Weights of a small mixture-of-experts language model, trained from scratch on English Wikipedia: 8 picks a token.
Below are experts of layer 2 (counted from 0) of a mixture-of-experts language model. Rows are named router (the router's row for the expert), down (a neuron's output weights, with its number) and show model dimensions 0-127. Each number is 128 + 32 x the weight over its row's rms, rounded and kept within 0 to 255.
After each expert's rows: "raises" lists some tokens whose logits its average output raises strongly, later layers aside. This comes from a sample of Wikipedia text that the model never trained on.

# expert 217
router [161 150 165 172 129  88 191 132 106  83 160 153 109  96 148 148  95 110  93 159 137 173 123 174 132 176 157 127 174 123  85 121 170 120 124  95 166 157 121  94  89 158 132 153  79 134 155 118  88 188 152 102 116 166  82 112  97 168 171 121 164 106  78 148  84 129 130 114 161 112 123  85  73  46  90 134  87 159 188 154 173 149 146 137 110 145 116  92 168  97 114 100 177 190  92 118  86 107  96 135 115 172 131  97 106 127 151  97 134 103  93 108 120 156 124 108 135 174 159  69 129 187  81 131 160 111 165 103]
down0 [103 178 100 149 163 105  77 143  78  93 135 157 112 145 141 117 152 125 145  86 121 138 141 168 159 148  96 108 138 141 124  61 162 136 134 126 136  58 141 143  94 140 143 143 179 194 112 216  70 108 116 125  60 168 136 150 139 115 162 134  85  59 122 141 118 133 110 168 125 121  79 124  67 145  41 114 160 152 139 110 179 104 109  89 128 115 125 107 131 110 143 147 124 140 121 119 104 130 167 172 156  94  99 103 196 143 116 133 108 174 113  59 183 137 116 126 160 128  63 172 126 106 163 186 136 105 126 102]
down1 [129 139 134 121 137 164 150 146  90 166 152  83 123  72 109 121 110 159  93 102  64 135 108 102  74 114 194 150 141 197 135 114 106 126 127 178 157 122 128  65 147 114 164 125 134 158  81 200 126 200 136 127 155 158 132 107  83 110 150 113 114 124 131 125 108 154 160 219 132 143 132 106 128  41 149 118 168 121 106 110 147 156 119 158 119 166 135 106 133 121 171 117  99  92 133  66 113 141 239 136  84  68 106 160 127 123 137 144 140 123 165 114 129 150 121 128  86  58 141 132 160 176 165 138 124 126  99 155]
down2 [ 89  58 136 149 150  84 100 100 106 112 102 202 120 157 125 102 166  97 108 163 154 104 126 124 133 140 153 158 131  98  91 152 147 130 131 134 116  75 133 148 154 144 162 143 112 140 135  80 133 148 167 104 153  76  96  90 167  65 118 100 148 102  75 195 108 159 147  70 124  77  81  89 121 130 131 198 146 122 109 136  75 151 143 148  84 104 101 194 123 181 145 169 149 136 146 140 120 139 128 124 122  99 211 144  57 100 111 146 117 172 187  88 162 149  84 127  51 145  97 122 133 152 148 136 117  99 145 104]
raises: "ices", "ations", "ated"

# expert 31
router [160 154 161 175 131  99 189 132 104  80 160 152 104 100 150 149  96 110  89 161 141 171 129 173 136 167 155 128 175 122  81 121 168 119 127 101 165 157 116  92  87 157 132 151  78 136 158 121  96 188 151  95 124 161  78 111  96 170 173 124 168 106  81 150  76 129 128 112 163 109 119  88  74  56  84 135  82 159 187 157 175 153 145 139 112 145 113  96 165 100 110 105 182 188 101 114  83 108  96 130 120 174 134 100 108 130 157  95 138 102  96 110 123 155 123 110 135 177 165  67 126 186  88 128 162 117 171 100]
down10 [107 105 137 135 117 112 107 188  80 158 107 104 167 145  80 146 111  58  87 121 151 161 116 158 153 126 171 135  71 154 114 161 130 163 125 132 135 104 131 142 185 142 103 109 133 141 156  82 153  75 133 104 109 146  72 159 130 155 150 115 125 140 131  99 177 144 115  99 152 108  96 206 127 120 109 145  49 143 106 123 101 147 136 129 156 146 122 171 117  94 129 138 133 191 111 171 151  63 183 127 174 152 115 113  31  95 152 168 125 233  67 121 134 126 124  85 141 124 176 128 132 129 170 109  90 102 111 109]
down11 [109 118  74  79 192 162 140 141 137 122 153 130 111 110 144 139 168  94 163 152 139 165 121  70 159 117 164 126 183 125 147  90 181  98 197 132  77 151 206 188 129 130 104 139 111 122 125 136 183 147 137  73 140 102 193 131 108 141 161  64  80 100 143 102 130 124  96 116 112 115 143 111 100 178 164 140 175 122 190 128  66  96 143 137 101 118  64  90  74 108 139 107 128 141 139  69 100  83  97  80 155 116 128 100 127 126 113 158  64 170 120 139 167 183  95 152 129  99 113  91 141 135 144 113 113 158 109 138]
down12 [ 78 104 161  86 128 149 103  65 121 107  74 145 185 106 142 108 174 138 138 164 125  77 107  80  92  83  79 122 103 190 173  79  87 171 106  97 112 203 177 166 139 128 150 172 137 130 182 132 171 188 153  81 120 123 113 108 136 145  82  91 134 124 132  97 131  82  92  90 122 141 107 161 162 115  76  96 155 122 112  94  96  88 147 118 155 144 134 130 151 131  91 148 100 124 126  87 112 117 158 136 186 163 143  62 135 134 114 125  83 170 162 193 151 121 146 171 160 126 125 123 179 123 123 163 143 187 141 127]
raises: "otes", "ks", "ces"

# expert 62
router [156 159 149 234 129  89 158 124 159 131 145 180 133 134 145 122  96  93  93 181 140 175 134 141 131 115 145  68 144 169 116 164 129 159 154  92 110 137 133  98  90 163 118 117 125 142 154 129  54 189 137  73 118 167  80 122  88 160 130 129 167  84  64 121 142 116 166 111 175 138 128  78  96 116  50 136 123 127 134 138 137 128 192 139 145  91 125  49 125 148  79 133 143 154  98 105 116  73 108 159 112 131 167 123 156 153 112  64 163 120 100 118 126 134  88  83 132 160 125 128 158 202  84 126 143 137 151 111]
down2 [146 150  97 107 162  98 107  81 110 118 121 105 138 124 107 150 147  45  81 136 156 103 170 120 108 118 107 116  96 152 136 115 116 123 156 106 124  73 155 174  95 118 172 103 187  87 135 132 127 153 181 177 137  59  88  70 148 141 114 168 137 172 171 113  93 132 154 153 118 143 140 121 113 106 130 193 119 184 151 105 112 143  80 127 240 160 168 118 222 125 128 141  89 146 152 103  84 111 101 145 106 142 117  75 154  96 144 113 123 162 124 115 111 180 112 130 121  99 154 140  98  84  98 141  87 131 197 135]
down3 [ 72 221 122 103  84 133 130 180 139  95 116 103 142 103  78  99 162 162 178 101 113 174 165 153 198  98  78  98 119 151 110 119 154 109 144 120 114  98 105  76  79 149 128 109 146 171 126 127 148 148 117  56 121  91 172 129 129 151 120 160 122  70 151 147 181  81 112 130 133 119 175 153  97 174 180 143 109 159 100 138 108 106 123  96 176 157  76 187 161 123 157  80 150 126 114  75 182 140 132 132 119  93 187 120 155 138 118 147 156 144 121 103 159  73  78 125 132 151  87 188 103 136 121  92 126 119 128 116]
down4 [168 129 165 128 109  82  73 167 104 119 118 100  87  37 174  71 133 158 128 113 205 117 126 128  89 104 131 121 122 116 123  73 149 124 154 124 152 157 131  84 131  88 142 103  99  90 144 142 117 143  69 128 117  71 105 117 185 127  93 138 134 228 130 127 139 157 182 203  97  88 128 124 127 118 164 190 124 147  90  49 195 156 121 161 111 123 139 118 159 108 159 176 159 153 155 133 145  70 121 120 117 136 152  77 191 165 111 120 108 134 111  88 152 151 125 120 145 133 107 111 138 139 149 137 151 149 111 153]
raises: "aw", "resent", "ec"

# expert 230
router [179 136 137 128 152 138 165 145 126  64 129 143 139 110 166 194 148 101 113 161 178 126 126 152 111 159 144  85 138 157  59  90 113 165 124 135 134 122 127 132  85 148 166 127 122 126 174 112  70 140 171 100 122 116 127  97 130 175 145 168 119 155 114 188  95  85 146 135 113 121 133 110  30  86 107 101 109 118 177 103 159 124 151 145 129  92 118 152 215 114 170  76 157 134  65 164  51  96 100 124 112 145 149 138 106 111 156  80 179 129 103 125 107 152 132 113 186 163 169  76  94 170 109 114 109 114 166  88]
down0 [165  70 147 150 137  76 151 133  93 139 151  97 120 107 139 143 175 158 110 122 164 121 160 162 128 142 145 152 157  91 160 185 142  74 128 151 100 151 152 102 122  72 129 132 118 180  92 161 120 124 116 157 114 111  74  93 117 169 110 113 126 137 117 188 178 201  87  97 144 112  90 124 104 169 191 129  72 159  55  87 116  91 148 131 149 110 122 142 100  96 127 191 161 139 143 105 135 104  64 180  97 172 173 139 123  82  88  78 130 145 101 123 198 132 131 144 182  86 100 148  83 124 100 112 135 167  90 118]
down1 [127 114 106 123 104  99 132  77 157 112 189  70 153 150 128 217 141  78 129 125 131 161 109 128 124  77 148  77 186 128 189 120 120 203  88 152 132 131 142 141  70 125 147 195 145 144 142  99 107 107 175 197 199 123 107 163 136 148 147 109  97  58 157 137 108  76 146 139 151 140  95 118 137 119 132  81 153 129 144  53  93 152  99 150  79 106 145 145  99 161 124  99 101 118 162 172 158 154 148 108  97 100 151 160  96 169 156 150 188 102 119  67 142 116 124 136 104 119 121  85 129 175 113 121 142 105 143 126]
down2 [185  92  77 151 177 156 132  91 137 160 104  86 122 173 140 109 125  98 152 147 185 197  91 116 111 111  85 108  96 146 106 166 122 132  72  97 155  88 141 135 145 113 100 100 166  67 129 161 105 132 131 120 156 125 131 192  83 120 152 105 159 114  91 152 144 111 137  19 148 130 132 184 164 129 121  86 144 155 162  87 186  86 157 111 111 114 147 113 177 153  80 137  80 145 102 141 120 134 132  92 139 151 118 143 101 119  50  84 195 100 105 119 181 143 149 123 163 160 113 142 158 117 114 157  96 104 151 170]
raises: "o", "ese", "ual"

# expert 84
router [162 160 163 172 133  99 190 128 107  85 162 150 104 106 145 149  93 107  83 159 139 169 128 177 129 169 155 130 171 121  86 115 174 112 120 108 156 156 121  94  88 153 134 154  78 133 156 123  94 187 151  94 115 159  81 114  99 168 179 123 169 103  84 153  78 131 132 114 164 110 121  84  73  54  85 136  84 155 190 158 174 152 151 134 108 141 117  98 159 100 107 107 178 184  95 113  81 106  94 129 114 173 138  98 117 127 146  93 134 100  92 109 120 153 122 104 143 174 166  64 133 186  80 131 160 118 169  99]
down0 [159 138 132 116 155 125 145 126 117  85 122  70  99  74 127 109 140 118  95 116 178 115 176 174 174 167 137 102 117 135 100 102 150  57 110 119  81 163 130  73 123 105 109 110 155 124 101 148 167 117 103 165  72 149 155 109  95  59 109 154 157 105 133 156 106 147 101 102  78 140 174 147 134  64 140 139 178 148 163 139 131 172  46 141 160 105  99  61 151 176 123 161 164 135 155 117 156  98 151 131 137 180 186 100  76 117 101 141 145  94 183 144 166 148 131 113 123 134 180  59 111 107 105 181  93 112 149  98]
down1 [147 108 169 132 165  51  84 182 161 166 118 192 156 117 151 120 143 146 131 132 135 140 185 112 132 132 135 118  82 141  96 174 109  88 169 117 136  74  93 100 120  71 142 168 161 131 162 112 104 138 131 193 134  92  84 135 136 155 100 107  94 133 145 149 144 141 108  68 168 131 111 133 196  83 115 135 137 113 130  90 187  86 177 114 132 158  92 168 145  95 106 107 197 127 159  77 116 128 122 204 108  98 168 126 151 111 145 110 104 126 166 178 115 142 139 129 105  74 136  94 110 140  78 183  60  98 160 102]
down2 [127  82  98  98 151 107 136 215 131 165 121 122 127 177 122  54 109  96  97 132 114 106  80 166 132 119 116  94 125 166 113 180 143 114 101  83 168 123 150 105 133 167  95 101 151 166 111  99 118 180 173 130 159 160 131 115  77 111 150 128 156  74 117 168 171 134 125 122 126 113  94 137 109 158  78  94 172 137 104  95 128 126 124 153 124 141  88 137 166 151 117  85 118 146 167 195 159 102 192 126 110  83  95  60 174 127 107 126  99  59 114 184 130 148 120 141 148 102 147 183 175 163 104 138  94  95 211 131]
raises: "ł", "ces", "ches", "stem"

# expert 189
router [154 151 134 137 151 131 144 139 150  47 187 100 121  93 188 161 140 110 108  93 123 198 142 124 152 129 147 129 142 172 106 105 119 164 142  78 128  87 135  90  92 160 129 171 136 166 130 171 142 145 127 108 128 174 144  90 135 166 148 132 125 108  82 162  98 122 124 160 127 133 116  35 110 126 103 126 128 154 168 165 139 157 109 171 134 132 100 112 125 108 112 103 119 175 128 118 121  95  51 106 140 217 146 106 151 119 132  77  96  85  96  67 140 113 128  87 143 217 141  64 150 154  84 128 157 129 190  78]
down2 [ 99 129 105 161 112  94 193 106 193 112 112 110  93 137  78 167 125  98 106 139 122 198 123 154 108  69  57 136 146 135 153 146  93 137 185 101 155 152  73 144 151  93 137 120  97 114  95 126 152 121 184 103 159 149 143 140 176 137 128 116 189  69 110 158  72 160 156  65 128 125  83 160 129 137  95  65 130 172 157 142 142 180 166 125  94 145 132 151 166  72  72 139 188 138  76 171 137 102 148 119 112 167 108 169 116 116 122 129 153 121 124 166  70 110 134 158 124  95 115  68 124 132 168 148 103  98 132 146]
down3 [112  84 137  78  99 127 125 144 201  72 118 128 170 127 111 113 141 121 135  88  77 116 144 172 145 113  77 124 155 132 100  86 182 106 129  96 127 173 150  91 121 125 131 109 150 154 106 129 126 157 128 119 159  95 113 162 170 108 183 118 146  93  75 144 124 155  82 142 156  93  99 152 201 144 124 147 146 150 172 133 151 158 130 118 100  91 168 112 168 173 148  81  63 173 212 107 147 105 150  57 119 121 140 120 146 144 148 122 121  70 104 202  75 117 173 112  97 142  70 104 112 171 167 125 156  70 127 105]
down4 [134  88 104 140 157 117 150 125 175 112 123 112 182  88 108  69 116 109 137 116 130 130 193  87 101 110  82 128 123 158 146 104 127 106  95 143 113 120 104 131  93 146 107 155 177  99 183 130 145 153  99 146 113 161 115 138 154 117 131 152  99 132 119 171 159  98 101 124 165  88  98 186  84 132 151  87 154  78  78 186 138 155 124 142 170 139 148  99 213 106 134 117  92  78  83  83 153 161 150  99 124 117 190 165 110  51 131 103 185  90  80 150 126  89 219 130 163 167 164 136  74 112 144 140 142  85 134 142]
raises: "ople", "inal", "ative"

# expert 24
router [191  67 183 177 140  72 161 121 149  91 123 153 127  79 113 125 139  81  82 173 113 152 135 117 122 151 125 123 111 121  97 124 179 119 175 107 135 138 132 141  99 180 142 190 108 138 140  91 133 138 184 111 130 193  80 116 103 202 128 139 121 164 131 121 115 156 142 113 127 134 120  89 121  89 121 145 115 137 153 140 117 163 155 184  91 172  94 108 126 125 115 133 194 135  97 170 108 121  90 138 132 173 117 100 151 121 152 115 163 120  29 102 128 174  65  81 167 185 134  96  87 141  89  57 166 116 126 104]
down10 [148 117  90 114  88 142 191 102  98 134 172 119  81 192 162 113 155 111 143  76  70 142 124 107 145 106 166  50  58 103 111 101 157 117  96 132  44 203 114 125  54 178 147 144 114 127 128 143 151 124 104 136  89 152 150 111 103 197 131 142 148 113 174 162 119 155 116 156 156 132 118  85 122  95 152 101 107 181 104 137 131 119 100 161 143 175 169 102 142 108 119 125  78 135 120 101 110 105 151 113 172  84  87 104 114 143 181 144  82 128 131 162 202 123 147 109 143 124 143 156 129 101 189 160 158  97 152 118]
down11 [137 166 111 152 158 117 156  89 174 112  66 138  97 170 171 120 137 184  92 181 150 128 130 137 133 176 148 105 175 158 165 133 107 178  97 134 141 193  63 153 119 128 162 177 129 148  96  81 175  84 142 119  94 120 136 173 159 110 158 130  95 157 131 114 110  96  78 106 119 146 114 131 119  95 143  93  88  81 144  74 114 135 153 101 160 102  81 171  94 144  89 124 130 143  45 143 127 116 100  84 163 178  71 154 141 141  98 158 103 126 125  91  65 142 173 182 132 152 152 167 141 144 117 100  72 130  72 116]
down12 [150 127 175  74  89 112 120 137 153 172 119 127  99 119 119 195 117 104 150 148 155  81 122 156  89 124 142  33 161  70 130 137 153 134 138 114  96  61 123 175 127  63 112 125 163 143 141 121 159 113 105 107 135  97 135 151 100 174 139 159 125 149 101 111  95 159 158 156 113 120 127 145 147 146 111  79 136 132 167 134 110 136 142  63 161 136 115 147 105 119 205 116 117 150 111 122 121  99 175 100 134 219 177 125 172  75 184 161 174 111 139 100 167 143 126 131 163  82 114  42 123 161 106  64 115 112 159 154]
raises: "ery", "ers", "et"

# expert 219
router [163 151 169 178 129  95 187 126 105  90 156 152 110  91 152 147  94 110  83 159 139 176 124 168 129 168 154 128 167 120  83 115 171 121 123 101 171 157 120  87  88 158 135 151  80 128 153 127  88 190 150  97 123 155  84 111  95 168 171 124 172 105  82 152  78 128 132 122 166 114 129  88  78  53  83 134  88 157 188 160 171 156 151 138 112 139 116  94 165  96 110  98 183 186  94 107  81 107  99 124 116 166 133 107  99 130 154  93 134 105  94 100 114 151 122 110 136 170 160  69 132 191  87 130 159 115 167  96]
down0 [146  86 119 134 108  87 162 110 138 107 202 155 179  67 190 111  85 134 127 153 129 124 158 127 106 124 140 129  69 112 151 155 126  48 129 181 114 219 127  94 122 155 116 158 102 144  97 176 135 113 159 166 144  97 108 113 151 159 215 153 109 145 138 130 145  86 117 190 141  81 153 150 130 103 118  83 113 102 109 131 148  76  51 122  72 185 147 144  95 131 162 111 161  81 146 126 141  96  98 129 100 132  90 157 145 121 102 166 152  96 104 111 137 136 128 101 165 110 178 144 110  74 125 118 166 128  70 144]
down1 [140 148 176 128 138  99 145 107 154 121 180 139 141 176 150  84 154  89 103  95 135 100 118 104 121 158 132 117  95 159 135 204 120 137 150 126 184 104  80 114  99 119 128 150  82  79 205  94  98 147 170 108 107 131 149 113 150 182 116 101 127 196 128 133 160 100  89 157 133 156  70 152 128 169  99 137 151 147 114  93 177 214  34 161 117 147 162 118 135 126 163 130  83 162 147 103 129 115 104 171 185 131  98 179  87 158 128 113 155  77 171 103 120 161 115 117 112 159 166 139  92 120 117 105 149 156  67 112]
down2 [114 120 103 132 109  99 140 171 149 109 122  53 132 106 177  98 113 110 104 162 115 169 146 136 159 125 123 163 197  82 127 149 169 162 114  95 112 102 115 163 126 103 117  56  87 174 135 210 109  70 112 145 132 139 102 175  93 129 136  97 165 168 147 107 189 164 147 106  84  98 167  54  83 144  92  91 161 133 141 178 189  97 162 219 122 100 175 147 101  99 142 126 150 176 131 108 129 133 110 152 125 100 109 118  99 100 134 145 124 115 119  99 139 138 110 186 180 105 149 143  91 159 142 124 129  84 104 164]
raises: "ful", "erman", "ler"

# expert 226
router [167 143 138 179 117 113 172 151 131 116 136 137 135 120 139 101 104 138  60 201 167 167 141 124 140 150 120 112 125 158  96 150 141 144 123  98 125 112 141  63  99 158 173 171 144 113 138 133  78 116 173  73 177 174  97  98 128 178 148 137 147 136 122 129  95 115 107 170 145 114 132  40  70 108  90 118 125 147 176 161 127 127 129 165  97 170 108 112 154  86 153 106 180 152  76 148  74 131  43 181 133 163 132 111  81 135 141 109 101 134  85  75 132 172  71  64 160 164 150  86 141 179 134 114 120 113 142 142]
down2 [141 105 147 158 102 103 137 131 130 101 102 188 131 144  94 142 119  82 104 163 139 147  56 198 103  93 189 130 112  96 125 173 135 107 129 111 111 120 211 122 122 117 142 107 154 122 182 109 119 156 179 110 137 160 116  64 131 123 158 145 168 195 100 134 145 128 112 170 123 135 174 157  76 111 132 126  68 131 174 102 124 155  40 127 150 141 186 122 147  93 131 106 153 153 124  97 138 117 102  90  85  80  52 152 111 117 151 123  66  91  64 152 127 124 146 110 152 142 139 140 179  70 161 158 120 141 159  96]
down3 [144 146  98 161  93  87 132 106  77 146 106 131 129 139 107 144 188 122  79  94 147 115 149 129 128 152 172 108 173  92 112 121  49 163 110 114 133 127 131 131 155 100  94  92 129 114 161 132 164 183 110 133  54 132 135 103 128 189 204 103 116 154 132 196 115 135 125  64 150 106 133 102 184  75 187 171 105 148 139 134  99  99 158 110 195 125 107 170 132 154 109  73  66 130 104 159  93 163 148 140  98 120 155 124 109 106  78 132 123 169 121 111 154 134 124 143 115 105 145 140 149 127  94 171 108 196 127  34]
down4 [143  55 151 124 134 120 105 157 134  92 123 149 132 171 126 139 156 131 134 113  89  97 113 110 167  69 154 181 121 166 129 128  92 127  98 137 192 126 143 104  99 146 145 131 134 120 146 122 139 134 192 152 146 122  80 154 147 130 109 100 107 147  88 161 135  84 146 165 130  44 118 142 163 122 168 154 191  51 143 128 117 101 101 134 167  83 106 144  94  62 175 162 128 166  97 162 148 174  96 157 113  82 138 138 129 113  52  91 199 154 130 155 114  81 121  90  76 189 136 190 157 113 144 106 104  99 148 166]
raises: "”", " between", "ople"

# expert 159
router [160 155 161 178 133 102 187 133 102  83 161 154 105  99 144 146  95 109  86 158 139 174 130 168 131 170 153 124 171 118  83 117 176 115 121 106 167 158 116  96  92 153 132 155  84 130 158 117  87 187 151  99 125 155  82 113 100 177 173 123 170 101  83 152  77 131 129 114 163 110 128  91  69  56  86 136  81 162 185 157 171 153 152 136 108 142 118  97 159 101 112 102 182 194  99 105  83 110  98 129 120 170 138 102 106 127 152  92 139 104  95 105 116 152 115 109 139 175 164  64 127 187  82 133 164 116 170 101]
down10 [152  91 119 123 118 204 134 119 157 136 118 107 181 179 123 143 109 123 194  96 134 120  90 156  87 109 126 114 127 152 122 125  88 117 143 127 121 129 105 136  57 113 158  99 102 139 135 149  91 115 117 126  96 139 142  84 129 104 151  93 152  95 182 153 111 160 179 149 106 117  87 196 140  81 162 180 146 134 108 107 184 176 119 137  88 100 129 103  94  94  82 148  79 168 166 103 148 119  64 132 185 220 119 102 175  74 146 191 139  78 142 136 151 138  79 152  85  92  90 101  98 110 153  74 142 122 124 113]
down11 [120  64  77 125 103 119 135 128 146 127 163 141 162 133 153 105 107  88 116 145 145  95 102 145 141 147  76  88 170 125 182 125 106 131 110 125 122 123  72 143 106 188 131 136 142 159 169 152  68 130 131 159 102 129 125 153 146 154 132 140 104 106 158 208 137 183  96 107 172 181 151  91  98 185 111 158  87 111 158 105 112 171 137 143  36  90 111 137 165 194 113  91 151 111 110 182 152 102 118 141 100  82 137 133 104 108 154 150  82 172  76 196 112 129 192  86 148 103 114 119 107 146 144 137  80  91  77 158]
down12 [158 105 136 144 118 136  89 137 131 161 108 138 132 126  76 157  86 135 182 165  75 100 159 123 158 130 139 140 135 154 120 156 100  96 135 127 101 186 133 162 163 116 144 107 141 110 146 109  71  86 108 162  99  98  85 110 118  94 140 177 114 118 164 125  90 149 152 132 146 165 103 172 195 151 208 123 107 155 121  94 151 128 129  95 110  96  46 159  63 150 181  55  98 115 116 152 132 204 118 117 122  66 131 108 160 156 135 185 157  99 126 108 137 131 121  88 166 169 111 184 114  94 136  70  67  78 139 114]
raises: "ions", "ive", "ives", "ivers"

# expert 239
router [156  67 164 135 126 114 146 160 100 102 131 180 116 109 117 131 110 138  76 113 182 174 132 166 122 142 150 165 184 109 120 161 163 143 139  95 155 113 102 106  78 184 210 166 116 182 177 143 114 130 102  81 145 147 139 100 111 127 190 133 195 127 113 206  84 149  93 184 125 115 104  99  87 103  84 167 115 121 189 114 147 162 149 163 144 138  93 128 151  60  72 109 151 150 117 145 112  80  68 151 156 115 197 118 102  93 162  86 138 109 111  79  98 110 117 117 164 127 107 127 119 132 103 123 146 138 151 111]
down2 [121  73  90 166 129  89 162  92  88 117 108 139 128  82  94 144 132 156  56  93 140 118 178 112 146 191  94 138 103  87 170  61 133 126 167  79  64 139  61 151 151 118 164 101 127 112 138 172 147 125 159 126 120 129 120 115 116 136 135 113 114 116 177 188 192 121 113  79 181  94  86 166 109 128 176 152 135  62  93 144 121 124 130 128 201  87 166 141 141 160 120 129 138 162 148 161 143 107 129 125 125 154 158 191 131  86 154 160 146 120 181 139 111 157  93 187 159 149  94 122  98  93 105  82 157  94 127 102]
down3 [ 77 145 127 135 108  95 148 179 155 118 143 137 120 220 135 104 130  98 148 121 185  92 128 155 147 149 126 145 132 154 136 109 123 159 172 118  94  85 143 132 174 141 157 160 163  86 119 103 163  68  88 156 119  56 124 174  97 150 175 108  67 114 152 112  86 119 105 137 117 140 126 151 133  56  52 145 139 128 160 139 109 114 119 102 161 164 202 129 106  73 185 131  83 100 119 122 172 124  88 134 171 185 124  94 163 131 120 115 182 108 138 128 100  97 167 143 102 139  53 111 142 106  91 114 178  83 151 132]
down4 [115  85 145 124 144  47 190 147 102 144 159 107  77 112 107 160 103 139 146  89 132 163 109  65 129 180 160 114  97 130 148 145  98 133 112 142 153 137 115 149 100 113  94 165 130 126 192 131 108 133 118  90 111 137 148 127  99 147 184 122 148 145 144 124 151 137 135 212 118  93  27 144  80  85 120 141 110 122 137 136  99 194  60  86 135 112 114 146 102 165 146  67 162 117 120 139  45 123 126 129 155 153 124 160 127 121 128 116 157 116 119 122 169 140  92 197 158 112 118 195 187 156 117 118 146 166  65 118]
raises: "ague", "outh", "ount"

# expert 97
router [163 153 160 177 132  98 190 134 108  87 165 151 109  98 147 148  94 110  84 159 143 175 128 173 130 169 152 130 173 124  81 117 168 116 125 108 165 165 118  94  89 158 136 149  79 131 155 123  91 192 147  95 121 158  85 114  94 175 180 121 169 102  86 155  76 132 132 113 163 118 124  86  68  53  87 138  85 153 179 157 172 150 144 138 107 140 112  99 157  98 108 107 180 186  95 109  82 112  98 126 115 175 137 101 102 128 150  94 142  99  97 102 119 153 117 109 140 173 163  66 138 184  82 122 161 119 169  96]
down0 [146 163 120 140 123 101 155 161 124 142 194  99  94 181 138  88 121 166 129 144 151  87  53 110  57  88 123 124 133 176 115 161 144 157 116  87 113 124 116 138 180 162 139 144 130 122 118  93 112 150 142 114  90  90  81 105 163 140  95 164 137 119 144 150 157 156 113 150 127 145 150  49 112 214 148 136 137 151 108 114 106  79 188 173  53 125  97  80 140 198 140 133 145 169  98  85 186 111 142 128 131 161 165 108  86 111 174 102 124 134 174 118  88  94  80 168 100 142  98  86 179 115 128 119 151 105 109 157]
down1 [121  81 168 108 132 182 126  83  88 152 121 232 135  64 149 175  92  76  96 137  75 179 128 111 137  49 120  79 143  98 105 103 175 114 117 145 134  71 122 139 131 134 145 171  95 168 116  98 126 169 113 164 104 171 144 147 144 132  62  84 114 129 106 141 108  69 124 162 121 148 176 149 135 141 141 137  78 165 119 142 160 102 128 125 123 137 115  97 122  98  68 157  90  91 172 171  98 151 110 106  94  96 139 151 149 156 139 153 152 114 141 147  94 155  97 114 131 115 169 198 101 144 112 183 132 135 168 177]
down2 [190 151 141 160 100 162 125 146 158 119 135 133  93 148  65 138 164 128 169 142 129 137 119 194 102  77 132 152 124 110 159 143 157 137 120 130 107 103  99 142 157 128 119  94 108 126 139 167  74 115 109 110 141 150 185 134 150  97 121 155  71 109  72 161 122 159 127 122  86 104  70 175 106 156  80 114 116 114 159 161 160 155 143  54 105 126  88 127 115 140 131 103 167 116 102 182 153 146  66 105 159 171 165 189 178  95 126 113  91  76  39 158 152 176 100 167 138  97 167  81  83 112 143 181 117 131  83 152]
raises: "illion", "ese", "ille"